config = dict(
    n_layer=12,
    n_experts=96,
    d_expert=64,
    activation='geglu',
    router_score='softmax',
    balance_bias=False,
    init_std_router=0.0256,
    lr_router=0.000804,
    norm='rmsnorm',
    optimizer='adamw',
    beta2=0.98,
    batch_tokens=[65536, 131072],
    train_tokens=613300000,
    steps=6355,
)
Below are experts of layer 3 (counted from 0) of a mixture-of-experts language model. Rows are named gate (a neuron's input weights, with its number), up (a neuron's input weights, with its number) and show model dimensions 240-319. Each number is 128 + 32 x the weight over its row's rms, rounded and kept within 0 to 255. Numbers have three digits each.
Before each expert's rows: a language model's description of what the expert responds to. This comes from a sample of Wikipedia text that the model never trained on.

# expert 49
Prepositions opening time or place phrases, often sentence-initial, such as in, at, on, after, during, through, following.
gate6:131131113137076122110131132086176161169136124064134112117079052146119099071091083159138072119196122127145121176062071088138147164095103112141134076140144165136090116185130134114152164143128115124176105107167138103125168103121117124127108129
up6:090099109127116131093143156199074107137077204123159116165205142158135161158163155161131162163157173140126103120192148137101149151161142164089097175063113104126117198082139128147142169133185164133136122111105178163129104167120153153165163149
gate7:087097099160095116125162135138146152083165087155123136079126175151138095143119130113119129135128059163091129177089133105078138151162187156172130171139120102077089136113158176164129114051155176152116143127175148114170124131135131104188049133
up7:116123058148121130103148176145144118093128155072148113127089121062152129086140140179122053109169181111163056091137134196141163123119111089130145126165131069148150214146116158123131099138103136025172165128133130101070138154151158128114109140
gate8:152095135136108153145134165164139144114098154094171135169189096112129119088121165050107167159117090170114129143122125112088128148136176183146117089131116122129144157059120168156075157165104143098150069171084098106104152151109113159098109160
up8:077118091116131093130122120197122137095133132122142187128152175126176156133129192147179170161073080143089142224113169124122120076087117193174109160061181108163152110146114111146090135101129147136099132120122107087106076075085065198112149149
gate9:070129138117133150125101143150157119123105137107099063195127115092080133111176185174152061077082093052176170126142147167141138112135142193122136133134169131113174132125114114140159126124122136136092138096155086137116127093115146143115176098
up9:146093082168159126106176105115109150096124181166162168134160161139097107170131099118129134116154146136142129114106144116126134131157063120156085113137115177148094063049092136131122104097094161117193121093131141097166071142164125154134126183
gate10:056142147119104151128135090146098099094190166125115167166071146071112132151123168119093106174077120150121089157096084193135128162082114138113110166142152119130112085136131098128152098183120135150174175138146098068182142052065157083136102167
up10:167151153109138121103086143158042090141095106112114161100130154130087177180103129164166116127142102078146121123095116122076124138118124148122153099084137051068176152188146090167130148123107133087082108086158094196143148146097143114123137108
gate11:110091117114162118155154080121098116183140128135105121078079114062161168166116108146146152069111168137187121110181114146136157088129190117112110126121147173140182138136138108159138129049137096120114101112189119110104125098107145157155203138
up11:147063082127142182124093163096158096170138104088123128157116104112163153178135173125146128116101098122122172105109115159148108076139133114183091142103135082173121147098123101107128142132132105135113112110148125097140138047111120163095119168
gate12:118117075146099173074091138058150171151126207150159144119176116156175079143201197133077150143181108159075095117108145189148147177143105122101176108133101052157142180118128115158165099146115170198124124113120143102089141140123177076118163120
up12:124100089122089189120131080146072085168139144149154096151091123124105110159114147072116148113078108176108090154127120162136080135116156092147122080148097106146149142166125173138166127120126156171126146144131140092111126187106157163091163156
gate13:120135110149147172143130175097117169114163135150162115135135109077135123158154085125189162130156124118131111170100141159122094125129130129097168078088093169123129196114091164125200177092126173126152114125096155072076108119120080136134101098
up13:159107126129152146160111112128077107096112144137138171065159130129138119097155117163119132067104132149160156163121070123087164133147133162109101194097190115169091155143127108163085063150087157046088150173145131104095085094167157058075157180
gate14:155161126142111127132122102115056124183075115126086115169107180120110177153123175154125159164100158070163074121141113134102144128146103148149134128063115088079094163078097099146207140101104119082100176145121161126115070146187150133131141154
up14:163150097187071114122069174112135108123148120157118151156118129138110092112127176172122163091114103111103121164101142115100121194163117110169163129182153102125168160110134150153113225118143072114097072144203162105102056137088153125106176139

# expert 34
Nouns after an article or number, mostly time spans such as years, season, week, century, plus general nouns like role, area.
gate7:107125138155192127108156138145039121117167098109140155093115131129097117137051176166128168083141165120100147165108088085091134150171161113171153119119097151117157139124099074134139089180145105137132096144097162084122121046104173131090124126
up7:150130154079161190092150158164071085050117135138165149030167127159165155182173170127149140137126161115063132173127094156088056106108098140185133109141075089149187166180117089094115091122110094079085110147110105093122147065105132152163146181
gate8:144109091161102091231134217122118114146147091149157139171124141110143096113140095105128122196125098128135092116153137107072149125156156123127109119146094134067111108171147147167131079094150110144174078150099146187057106112090113095128135143
up8:093111144107137177119088146095194155090149104154147141087106129135147155151121152125167093093123134094115126066095138162174055088097128126182140153081077129148155110126105162155078191180089086086127118132147141078145149164150077099104152093
gate9:088179085168144179136092110088132116150122116135102127197124146174076121091132085145112066109144103123092121167096190098118091132134105162111169147163104083112148141153162141130095083154174149135063161144164126146108117173157107191162120189
up9:086071173117134066096100193104086142117172121108212138110084146151145127130131180113141128114102178115158147104146179083114136148164164110146101139080115107130100128090122156098126127066079116099118113081101088127172114104100137125114119074
gate10:133189169136129127128157107187139161075124099121077157139096159077150131167142144106143146115146128113178125154159182156090174106093111103115139083154121064142195162159129157074146148128189104108151114144098102145157119116104115124082076152
up10:141084085085098116143139166088095146149133195143105104104133123195186116169069134130094128106102065174154090141121086136176101153083132110140074159099131164127091104152154121133079111087089091132116048136179132118187137087172183098175157141
gate11:146111136088161090099142140152163139107091103152164165180142199102142117126120091138112146136175162151181110098094126152108157132138146153190129164185129144151092143131094135108159130090111143154090191126197128133105101097089143141133118094
up11:182120087191095154106134118116074079086116128135139118140156103134080140038108129073057156125179143144090168161162098098144173124102132067142129118098115126157156198104159118092108110089138124174140171107154150152122137072116134100162069149
gate12:101117132178125144121094084129157166190145146154107184087085197129107085141174125129115129102117114138093119121124078143082138114103161039114149173130118098136156123157125129238132128130109143140142155158079085134113094118121139140061127059
up12:145140142143149221135164107160150086121151132150155188133109149078122169111150155098111117157126089162100120190112068139047180138100135155137158101116134104126150100108128126154111166172148106196099171136110164125135115086164169129114120184
gate13:137104126091117126138081134055149110140105123160112146090167155105055150113183113092166143080150143159124113144151135089109110133088121129156140126096102150149192109144106148140086146165096146112169191064099107165112121161072144135169089109
up13:139072178137152137125131088104117129139130135145105089117181152160102086083138116096140163164132097122131143170117115210146144094131087131120134144147100153162149167155211107153139126131090183051156145105207091163125083142154124090171099146
gate14:077106192151109109142085155122107137132148077191087145118052202184144125087149127173138093122101172137142115107146159107179133175150130114157130087069095150111083104154121146064186153118148136087158124171122097170165110154132126157169147130
up14:141116111177075094139153141104169090107189125093119163118044108091111107124103178188121070087183177092082129129072113147152082216207135161131149116119123126142132093099101163113153159102106052155148121161174121107112093129120073123156114122
gate15:190139094096131128084123094187126158152072161217133141082194078138141158085119134179126158121194110091077203141068104174080148124124052106103107107148191118112087128117168107126103139069125177137084139135176094135137112161092125107100095147
up15:084104151092130109169090106066140111149153094097103070179053157077112096134098132137093090129101118073180112126140145146165162145086135128116152150142103103087124131171159104107146119134163128117133127099123161150126142116080143094129163109

# expert 63
Words in titles of offices and institutions, like University, State, President, General, Secretary, often after of, New or a name.
gate0:137172121181063102089156129089183131149094221104108118172150116157112085152165157136092119169120186097139131177166112182137157077177082136155115170042127131101157119143125163146122074072139127118201142124138144209144100130198147121152117125
up0:143089180148035071128070104098142158150107183134113112127132151201147155142126112097099149135153163143108125197154131167157129133137099055047105107119124121105064114124170163148115115089149124149193120104118154122126149095117160119112087148
gate1:179143108129085083104129126106125123177185141105101103179164124175104120176153154147081212166089163124183151070188157179146157129084154093160126180108148125090193132080141092170070157107169135118166186140110173185112137172113133115124100153
up1:125082141126132136176129099107086122157143118116094163033149152142173104069106051143096140125155125087152188170143167113122132146159166098128136089117131153125082041168164084113092153159131084105122071187111132147132105131136128117208110115
gate2:119113091198116127110121138137123097153155119111109146191171105105098143182193108105156150189115087145113098138138111108118089142137058080057062141097110146159109156101121043105174103100130094165155121135127090105130098174161130097185083159
up2:145128153088091156064170135115142185116122159156200157111069114179157110105102087149100094155134126132140122105141106082143129163121166183135125171102143149155104136185178183104138114112136104119151079105195146201098136137085143114137146140
gate3:087115154174102106091111125098128150090109088136147213087113151124096109148143126146152107092169122121110159105112114151127115080193116165165102095091102091124068173104105081096104181129130172121126146143225094124173113153115128130093119123
up3:149080146121112095118052099081107141121142132129170173113118161050102105178132157160116120111106133121056156131143087146097081133131060192131134139150104104130142097112085140101116172114121198125179134064165104082100189127089120169142107126
gate4:130084144122103170086137097181118113055200136110131163157117107083151091156087122130108132105170156119121175107115121088178150131086100141091087138126101110159156142176093128147124144126084105078070135096142129121087137151140087184102158162
up4:107085057148130166139128086063101105085135155121119120126118111128120106156135094149191188095132107134155109176115150140191135115146128134116130118174129109162089122089124160158106180098135164137094152088115100145166123079095132203150061191
gate5:145121109169132145196189122133102129166121133161170114109095178149104115076174101181134115151155118059143106123195171082128068121129173085120095112151140092121141137145132163099090125110120091173147155152127163132125124131143122154110104061
up5:069107128154145118136152069102141124118070107160095137093180130076123082182099117082167119112092178152097106106162189153112134051202159116104081152150061171139147186077126094161097165061081110183072152087151080145110134151142073134137149173
gate6:115202165097114152188141089098098113095096106128079099149152088105139118127120087103169170126189153121130140130120141140132105146083117141038161153128134112110141096169117140103145169160170195054082118119150129181107139124110117175114101131
up6:089040109109120156148114128175140104132104146134131126183124110142176146122180133144151093088076158161156136148163119131179140177153129138117141109163111173127182131184140131174100075136171118097106134122151162160131075115115177080134139139
gate7:130148087158120144153164100138092169110189165158168124177122125167176101111107157080049137124118163097157139114123101164110206154130143163083112111092093138113110118100123143155159114109176131141180165145109129043156117185154132093109042123
up7:122114132172089155168071154089120117113075110141104179155137189109130166169119167128146137146090086138076102123200163149209110097159103166124147127142131032118165191142138145091134112140167098109146105173163076076133139102081135080164132142
gate8:136161121152080135081124163147131143105149073124116120167094151108121133144179119170137184150189133153100198131169119102100131149139149167146147095124126091088107129111092112135083144156116133167217064104102101115104191123139125107087130163
up8:089148124096188092187136145106146115121097111077095145117167121125180137112173118084121137140092105123176104176090140122152082059109104150171097107113090135117106117156100118163139136111158109163065062136160174151169118090082080119087116090

# expert 10
Table pipes and cell-opening words in sports results and medal tables, such as World Championships |, Olympic, Men's, Silver.
gate1:206134133140112168115154141149127131129103122102165132061090104094160129119104079177148131185161169141160121164117176145149142125183179117139167132150115148126143127093119148132110133073160091090095144078091088140121163154119109145121130115
up1:110094083138141142110186106073155082125130116131094156152119181127123094127154115145194174087189135107113197098155078094097115161155193137155092130130179098175190124078178059146046183118155174149138139163180150169114121174090079189111129097
gate2:099144164121156147126146154092057092200115129112134125150163133196102117141107104149120141122137155080123126138171175129147101165114082089121123099190069120121127125112154066130147130142078122208128117107109123095157110152143130163110107117
up2:098134133139100113153090090118165166110167163121137097087131129169163081135160148081106066086125136164125158131137167131148169156092144168175175104163128200164097098108110133121165157150104119114142134055138144160055170132127133120163140121
gate3:098055123130071133129135138093148089128171095134192149128119114163168132084134109112088123121129075171135146138109135132088165109153102150161128096161181116121108109147181102127139127154120103058116161139167156142154119158112126162125125137
up3:160124113101117119116140172140120135165149161156136157142163125116077164128101146151125100168075140164105162167136089093078130121145074148144122179142144050120148138131108128128126179147159130137079120105084163090102123141140112109141166171
gate4:132156062122121151133110091075143111123200094150171108159121098093159106203143160165087149130083171150126105107091100085120164143139098138154137167158147078156175131079151184085131157098146155127092121134124102093103138115150111123146160120
up4:158121118123155162138165132144141187121131132193107135130119118156172129144173144138128088134140096147114132105129163145151163111183141132088115110149155119201143124118132073141125165120135093103142187082132166142127118098098078118084142125
gate5:124133117077122160127122083051085151151095132136096075137102160093147134154138130156165163120160204095158127085139133072073142155095099184120189129136091178148193133163122109147087125131127082143159126115111146070121147126165152093158093106
up5:109171114138108188171104098127151115164137082168114111152138136083148061092133114192204169086101137143127144078177179136122139092154136085114178115156155116143147135063095087098183114167088095134118165090152105129106142083170164123135092119
gate6:126123132140030109123138133051163143153147099104109101156124068147095162167096136114127126154161114187102068137151126143119116117203084142079157155047094107182115151135152124172159107148159118129154095109175185137111187113097084121078121143
up6:105080096161094197124136113116112126099129130190160125167129124147132135121096140125081137139094093137105120126114101124179155167151130116175154218110152161156062160123070154131161176184212144107166100103131166133166147115141134129131145134
gate7:138143118168158097138100100123174116111081146152151126090098188158078153095153170132147171121151163161113127144064137110067163137165150174119202133111088094139142142206144114114164125162073118160137162164146134128147120144089158104069087102
up7:179171108120127169102102104146150100140106112118121119060197123123082173139170136173095137078163178129150065126060146161130097078153122143081203158144125062122173194091145156152157053100081116146126199116128140143085114108107096142133055145
gate8:172147116087073165158068089122129107105136091113128100194139065130133112179103112106093152156143133163083159145135169129134116153093158174154136151160132213109154104094123151187146127151103100151164068131066110169046144121126111077184186101
up8:171116113118062128201133054100077096071074089169120160164140154129160099136104108147181130160119069130148108182091145147126137066092183115131156139158132131153145109072134136155107191176158107146101191120100141167112161103149076115091152180
gate9:125125110183130111147120179083130099126180157152080088212122077106160131143182139115121131132114140163105099165163170139111158118148124150056092136116194102144113148112163077177102165156134112117133115142124119089137068107155138168125157165
up9:159117135097103150131076111102090149056074136139201152090092135139127155098100092051097129086147132094103085124155178079108129126120103068154156152133119159126145121102081143144078091088162088145116141134125094126132077150111136116105116101

# expert 43
Prepositions and word-initial pieces in battle and history narratives, such as in, with, across, among, d in drifted, dawn, dense.
gate1:108105135134121083133102124147090187141114140124140102150135124182110101121154112176122118107120149080099121131220130163152158122120125087176178131164145130138152132160087120108088165143210134148120075092053136083076185122111073094132118102
up1:130151098120108124113093076120136102104098109097104065111148170100147138166167112100111142146128071126166152088195103127106170076143134134080116107070138145180116122064205072128126117124177120188107145189185188133144170173149171167180054140
gate2:117098097105149133130109136131102094126099144095125117183193136157170154163152187170203129153095116134143167142163150138112135148124067112071072107105118132158135104089123109160125163124088075243086107113103092107155071138099160124125157099
up2:100160122121113106123151091164117044082100097147128118155153182146146104163170170106142127190096125143073133111170080104138161163133100122066060153161155143124149175069121081124083113071090071140135130099154065190094131115083134107120122166
gate3:164191182115090117160113167087112154138067110122129121138134130106114143103090076150092129125101119178172139127137130145161124110152109166161136073139153138133143133211125113161149092098054124132062135195128145187100126199147133173186166140
up3:153096115044102141130115137153110142151068141149121146102080093064157185134148108162079163100105111109141123168142118203161088154134124150104160122131108117149109151103112150186124091110116119071154105067113126097115112149112082120090116173
gate4:094167110155132105151169093077089125179154120151162155103158180114134167165110139147143178117119109125135122107120075108149130213108145162144124145102116106122186104137137148074116191206111118108141172093096111121106133075135156169071083106
up4:115072127135158100143100092060095177138143114125131157115127119137133133182158134175127190123094120179109171065073092130150090141114136091149131103070094092127134123101138197149129186163150136150127099107131144158117086127117135166083089108
gate5:161127078123074082131162110087134167156132127092157113134087074063131065056139121125136157127081131065173159122122152098136103108150170165145137094174132124180150172177188143161136153153088052185132190171145102111137081094119170138118108132
up5:069141065151081095154127162111124161089102130125123159153074101119196109169076166119158165105135165082112126134174133135145101129110096084078128132115102132127174174118150074103113066110187052137142100125139102162158127116155072094090118188
gate6:117199059133130101160151126176111136137142132142134107100160128098147090161106123168101124138172086142125163162134106117131104134153147143127160125157172112160123109126130193133129194188186120140161162075090146159089107162147119119131107134
up6:138155148156093155112087158127135089118115183123131114109115068160181105099134068077190128120078179177126117122177152094147148240083142090114109176079131082137156135163088163113102162148118136063101090158087136172180137137142139134186156150
gate7:143171132136102090111124168108111127139120147120131137174172101113165173175103135152122136153146128147138113148142065111110155115133084099078133199156133132110141170140123118125104140062148138121200116158113169102163108132110176130170133156
up7:111121181130164148117101153132111187145127161129128111115138110079119099137068192166115179124139165130122149129070131136197148156149130157164128129138102119146127146107123138149126124066130112093093162105101154098101166152125081109074135123
gate8:185100102134144112117128170116054118109137156049120116116142081072097150098130099153082154110079129095121157109131152094097128115139162165123155124097117163145182153152143107140065156173092111177095131148083126112090149093142096148132160125
up8:092085103076157137139150137136167176100116101182139093143175126109204166123087078152100136108117135171087123121064091167149102089122155125107187162127091146170129163136100183173135159160186119132096141113051117162188165111137094144103147068
gate9:086125079097153107161109112069150104102149118093112161152123090116162083127113145140111145128167155104150135127137148227150123144109103154167136122120134079176090126169086128168141106147152112166099192156116143120166121123181146102161130173
up9:044141101155081168105092153110114126153092181090147108157144192097059148112114148094126151135135127126191167114117154141156148115163096148135102126140153131178109119124120146127130091147091148153165119059079148090099123069169074177093101090

# expert 8
Prepositions after past participles or nouns that introduce an agent, material or source, such as designed by, brick with, named for.
gate6:170099102115109134187174106165149127165171100118113111112105095114146050101138142103122114160226162154148070070167093118117110130160170109139113131131125122153137138124137178063185137155146150107173177102069117127135122198122075109196113116
up6:088041108104152177198175153174120124088112166078151155173098085113113119109173125144144129109100223132132135091142114139164149204154172114163073166136109128081113133102131164098174172126122189061164139165082143196133137167141069153185177115
gate7:082174097170191142163122092091141140167153160101128137119056140141161101097092129125151181135145114149115148187076121093104136160189149152145174093124111125095125148180065135158163079140123185088138123118169112061148091085131123147089138129
up7:107125138074142147117128104115167129130130123148121110136167159115187147065145137170127175182204146109135093171122107180120072147183074139165168126159119131126173175157133157137079085149096137081117082125099099120088142081112057090122122178
gate8:144136123136185183159096124155152137149155131095105162111129104110103068046150113139165099123094140154100162159159150189148076122149150176125074097132181112030146102151111183191109084171082103089167081137206132129132124078122103163106149100
up8:087076144143089142109134078113075128153087117132167136113178147184161117101081111126060128064130115162115163163066125104148108154093112112132152126090122145148130170103171119176126074124127154196104095127077123130090115098152136094133166135
gate9:136164158179115091157135156108121131118135133100142157179088083124132072108166134111138058068097108152116088130151160245123163135140181106074154154161152079111129099176139106170127121193124087098102149166099190145124132148166176056124188110
up9:098088134122119139108104146164161151158125171113122135094124126141149128074131126091129162191161127106156138084085107133175142132092124122179171087150080179147088146086182118093128132134111100156106190063095100136159132092114152139078058112
gate10:129106149087097106151086146152145074107153137168120095076083161163149094113092069086120167143149114147159113159179097137125113107096137087106132090171080119114146149095135133055196174172168107151119157161153112092136150118145137137160079137
up10:110070195146101151175100123161124169129089102115095156144128146075180178153125144142122090155117092086140122188134173109084136108123076086091159112186120109118166067184128106173093128112111124127128096116150163222111113073131063158107149115
gate11:179102101151140113084170127120119132149156128160131180155137123101176134132165087108170104125173144129145116134116098130083103097105138197152128166128199190137137105131130162084125102106104124153119143109159117115119156071072159103092170110
up11:126149116097120160087148111092135078154125095159181104190149088184136158130116127136152189137090097153151100139117135150062125120107142103152121154086081180127171138148086173094129176086143118104180112093094202131141094103095083164108132099
gate12:170109137111129122124147120121140124086154173067142106125099095069146070099145116114102125159129159097134076096098130143103107165149131091107161087177163165123111119141123175127155065169107078178130111127113143119115198097104088106129211145
up12:136086126125058169123123076140092163123152141129182155061076104095197107138136124077111147129112154158077160160167171169106135181103131110152135143117141159097090140150074190134143109119146072207106158144100173097153095100078105140103139124
gate13:135100080115108115115108096098092101174115094149104165106135164122122179104140182091189158143097104149072159201136153093153095135120120128117161155132108118131167122185110147107118147176173127168126124124098118139157139079088101124105109159
up13:139064159121189159133144080137126098109059104072116149141145135111105109106117161100084145137144142180187148115111067115160131082087114158147137138077118130122164158069147052166114105164108123090118098169138134108117049113139136122174206136
gate14:143101158079113119152133139055133078123146099116129157116141149141161114147126062170122097126162114094113092212154171116116072111101102121141127093122146084092148129092144135135125100090125149098078206183168065174147123140155131169141112109
up14:143140079173152089098097079132116160128089154147121071133120187113123053110119204132115138102138139118171153137156095115080089174142123117115171142113097077164108115110153129146141158121123069162121103124137146069102132198126126122173176062

# expert 52
Inflectional endings and suffixes like -s, -es, -ing, -ions, -ments ending a word, such as keep-s, thist-les, plus not and much.
gate8:136147097127172172151122127154089102140134078132109138112129125148106077079183150075103158147117097078116148127128191168055090192106149146115155077170154135091153167158143188198091158138127123092085100135083134117131092171146084084152139120
up8:153122131127111099193089141167119160162149128119124119165088131148144100127096075086142150134149141114133134160084152097147120151134122148118090106177074097151075143118095151117129101129152136134132098086123200142135157107111127118137162102
gate9:053134114199154185089113092110106093132150105095142112162155051124104135153148162135212120096111157102142148162186168154116103137105154138105174167179131110123117145133126134131151138097149126131066163123157059113116148175152101178125170112
up9:083073108110099130090163150066096069140097124071130125137142158085127111104108170142158180136133140095098110139130206102145132102196129106173117166105137093113101162071130123148081137119100084191080198058146091110118098174110146156107106123
gate10:135156155099087146119162148094158125135093119059129152127083108137075131139119151085090130065122157135192146076140115110074130072192106151104120103147112075154132101135107095131131100187158149063087120122114166103116120116069180106088139073
up10:100124169163153157111123093158118107121106176148158109171125098104134140142158094146129076096135082148109123161140126156145089166080183134131135125168109130084104158196198187093105133154136097161170163185148126072104124153152114091196188112
gate11:112099090179207182078186149143127127077106114126148152146131117117150147123171106137178116168101157131129119101138085142079084086090166140212063201135172145190152117133159154128136150116172128095184106131180171144080105101115113130086125132
up11:143099062130172156111188189135094134091102109093129103145104126100176156038084086109111129108095104082139118086080136176096108120158074079154135145073091153145144142126117151134158098117121139117122135036157169154117085065104130198092109188
gate12:175061197119112110126099118110172131121122195193160137105156168163125117078116139140110137124138093108185118110123143089077160162098120112149142103093144107168103117079132150107138182166162157136159044147146136227122130107193139096172135106
up12:165151060152093190120125135155099098141160179115195074069046151149117078182114106045167127117087128202161152176132142172150162148115133088119128138171154131108107203156154220128208116163098137144101161103125168075141114095150153113109217136
gate13:138095106123089146153131079130196189157114180088184083124163131135091149104126139062188190125150087203108133165163132087147087135114095166177138138064107162112143144122137121098189084169135132091130159085063136111162176119102117148119119101
up13:111116206137133129135116142109119144086105103128157143093148173143080178143170092159147155117091182132227170122136126117113115120092106146161153164128100036146150146170154127136071177164163141087063129119208094103077120161162179095162173131
gate14:113127129127136152153078110115063138142131147123151107117131140181169151118152092128164186110163171109107119132103159139126122080112156116097105197106067109061160146157133122103168095093175142088079173158109114173144133102158056144123176112
up14:127091119110091093095157111180122104151149139113183150143122136140147153145078123146117135107205157152149174131084168066066158090098148100112067154108155130084107120086095130158105083118141128128080152104170162141123103184141116113158141071
gate15:119122096127098187138139124089133078126144123102117128201115121116160136153158157161104116125092147118160089123103181109169118114045133157112133161123178139146151093054120135098155126109159159101109124104142172099159142154081099080099145074
up15:079190072183073105189131082136160103108174123151128071122164104074185149118158145141095097088137118078090150122170158185173140137154168127110105122174107182077104158124142139092136112137161121102123139108096122101190086096179084091190130104
gate16:120152118126134191116135094122092106079138180129189097121116151178133083106112153159092074146157111140051102148100118142107150119161083110150070094135090126060189146099132128118125090118192145130100043149050150129127166099108077140145172119
up16:144136135172159136142139108146128166136153121132116087142107133143113116133152147137178147115115135120148117137191108132167153114152101136131107097120130083205071063157068114091152041114101183070161154174125166100105090082151089107113151107

# expert 38
Kinship and life-event words in biographies, after his or her, such as married, daughter, wife, parents, death.
gate1:115130133166077161118115168154165091085114071069143069110138099136116171140154096140104151107112193131090200099128116102169113114170121145140121083109164108132120106150119068172087097108133093083111084145104147155102156163152152150096116101
up1:130166135111155081172089093112147123112117166110121129056089088119149165085123157165197175170127135119166104106135127168093158170080192140139145140118067150137170204135178120021143125150138098181138117179136144113115161085157107108176125152
gate2:137132104099128080098125151171159099095144144085130206138110073137123106095187091103158122121141085111100140155150161083108119191146124108117102100130144167155123095121126076135146104124138140123135153070080123153130180131177116110120139153
up2:102122167111111139138153089143082053090128186144158128139144163134140117155114157143151133083176183140197134158164123114124178133116114091184125152136094133163166191137076120065119122128088102121112126140080139128129099151114151100143158118
gate3:113148160124169164176133170148083125084060156083105154135102093118204072059106115108126121077157118160131112118124186170154184114162118142167100137206113116157111143172088138125105115182101133130108150131127119113165111139138104188113132126
up3:133109093130130146100097097127101120116140122100123144124152153118135150161152126195149152075134109142058116128161117178107129184138135148086097134215173131133121140091115141097123136125118170157128139173129151108130134103121113161139082191
gate4:107109126136153142133120191131143085148148170121161101145143127094127172145067152165131190113141089157083177080102137115152112176177093135104160163067085034145137095066143054148134185123099144082134141136174101175098097094096116141102081126
up4:146114171135119060151185106128116161132127153091191135108136092140211093163162140115106127124065220097163148079116058111143186121141153118109079142123132156184129118178112088135136126105086108169134146112073132119221163171063100211124106148
gate5:202143130117117127098081098138103139170038168165168129145168164076140108133104137112144098173114186111183188116108181082098089077141141069084121118134136156162159175158087137094125134141101082155145172138096141127166128107148134166155056120
up5:120152070160174127139140051182121113081094099169165075091131185139131132135089148084159134146116153157104154105117167114126140093106070106111131134115084128100136153067087119081149128141148134127161159140106135124094100113155107088147106157
gate6:108196117130122117061147149071171109139119067071162121075069134080118091111094110125158133138121091194167153102120172126170103156140140152142121138185161118149118102162095151179075141150107109090096129112126090135059104149099134170152160168
up6:164093121120113119167099105112127103147132145150097160101145087143173129146126091109076148051080160160118129138197070136171161178154085100077120082099152108131110113141123121133190059192185168089150093124157136132117139162129141126092128130
gate7:089080113153174116149121127161153164104123146109157109032110134118144119143138117159111091091113151150172151188105105102106164166190177086176157071102133114104078157141061110149136059131123119103120069160100232069124125112119199154143173073
up7:166111197112158153136186148076181154071091086148129130119088090166102129117138110100121107103119106089113138131072146142119114123162124176121142157137157126126128150117161156149063129085167138163115157126196104153146123153092106061111128089
gate8:142144125051154129142124103208181122107117118147105083190122102060173081127151168054176153195184146174146117130087142172062113145129144077085156137099105124077137145123111109103164178165077134142185136156153105147131100082118087129091039130
up8:137123075079182101095129118118130142077149087137150115128108145143148086135118178139183114114146087139070163093081142123153114099099098113144115160158104078126137144140140124143107111142126158108152129117137110121139107118072062161068072213
gate9:070087152123112087115130143126182107122162078104102176175148069114179112088183092121145092090149108057217147146146127134094128139067111111078151106168098171144118119148132068149140099156106143108087135143110085109075120137117134165194149126
up9:126159132148090134131136200072151127136146128135079084128091100130101035121140139113150153124122180115128107161093185131131087110161151085105126077101106162150150195167128169095171055132119047167165178102084118154118118159068146161107154169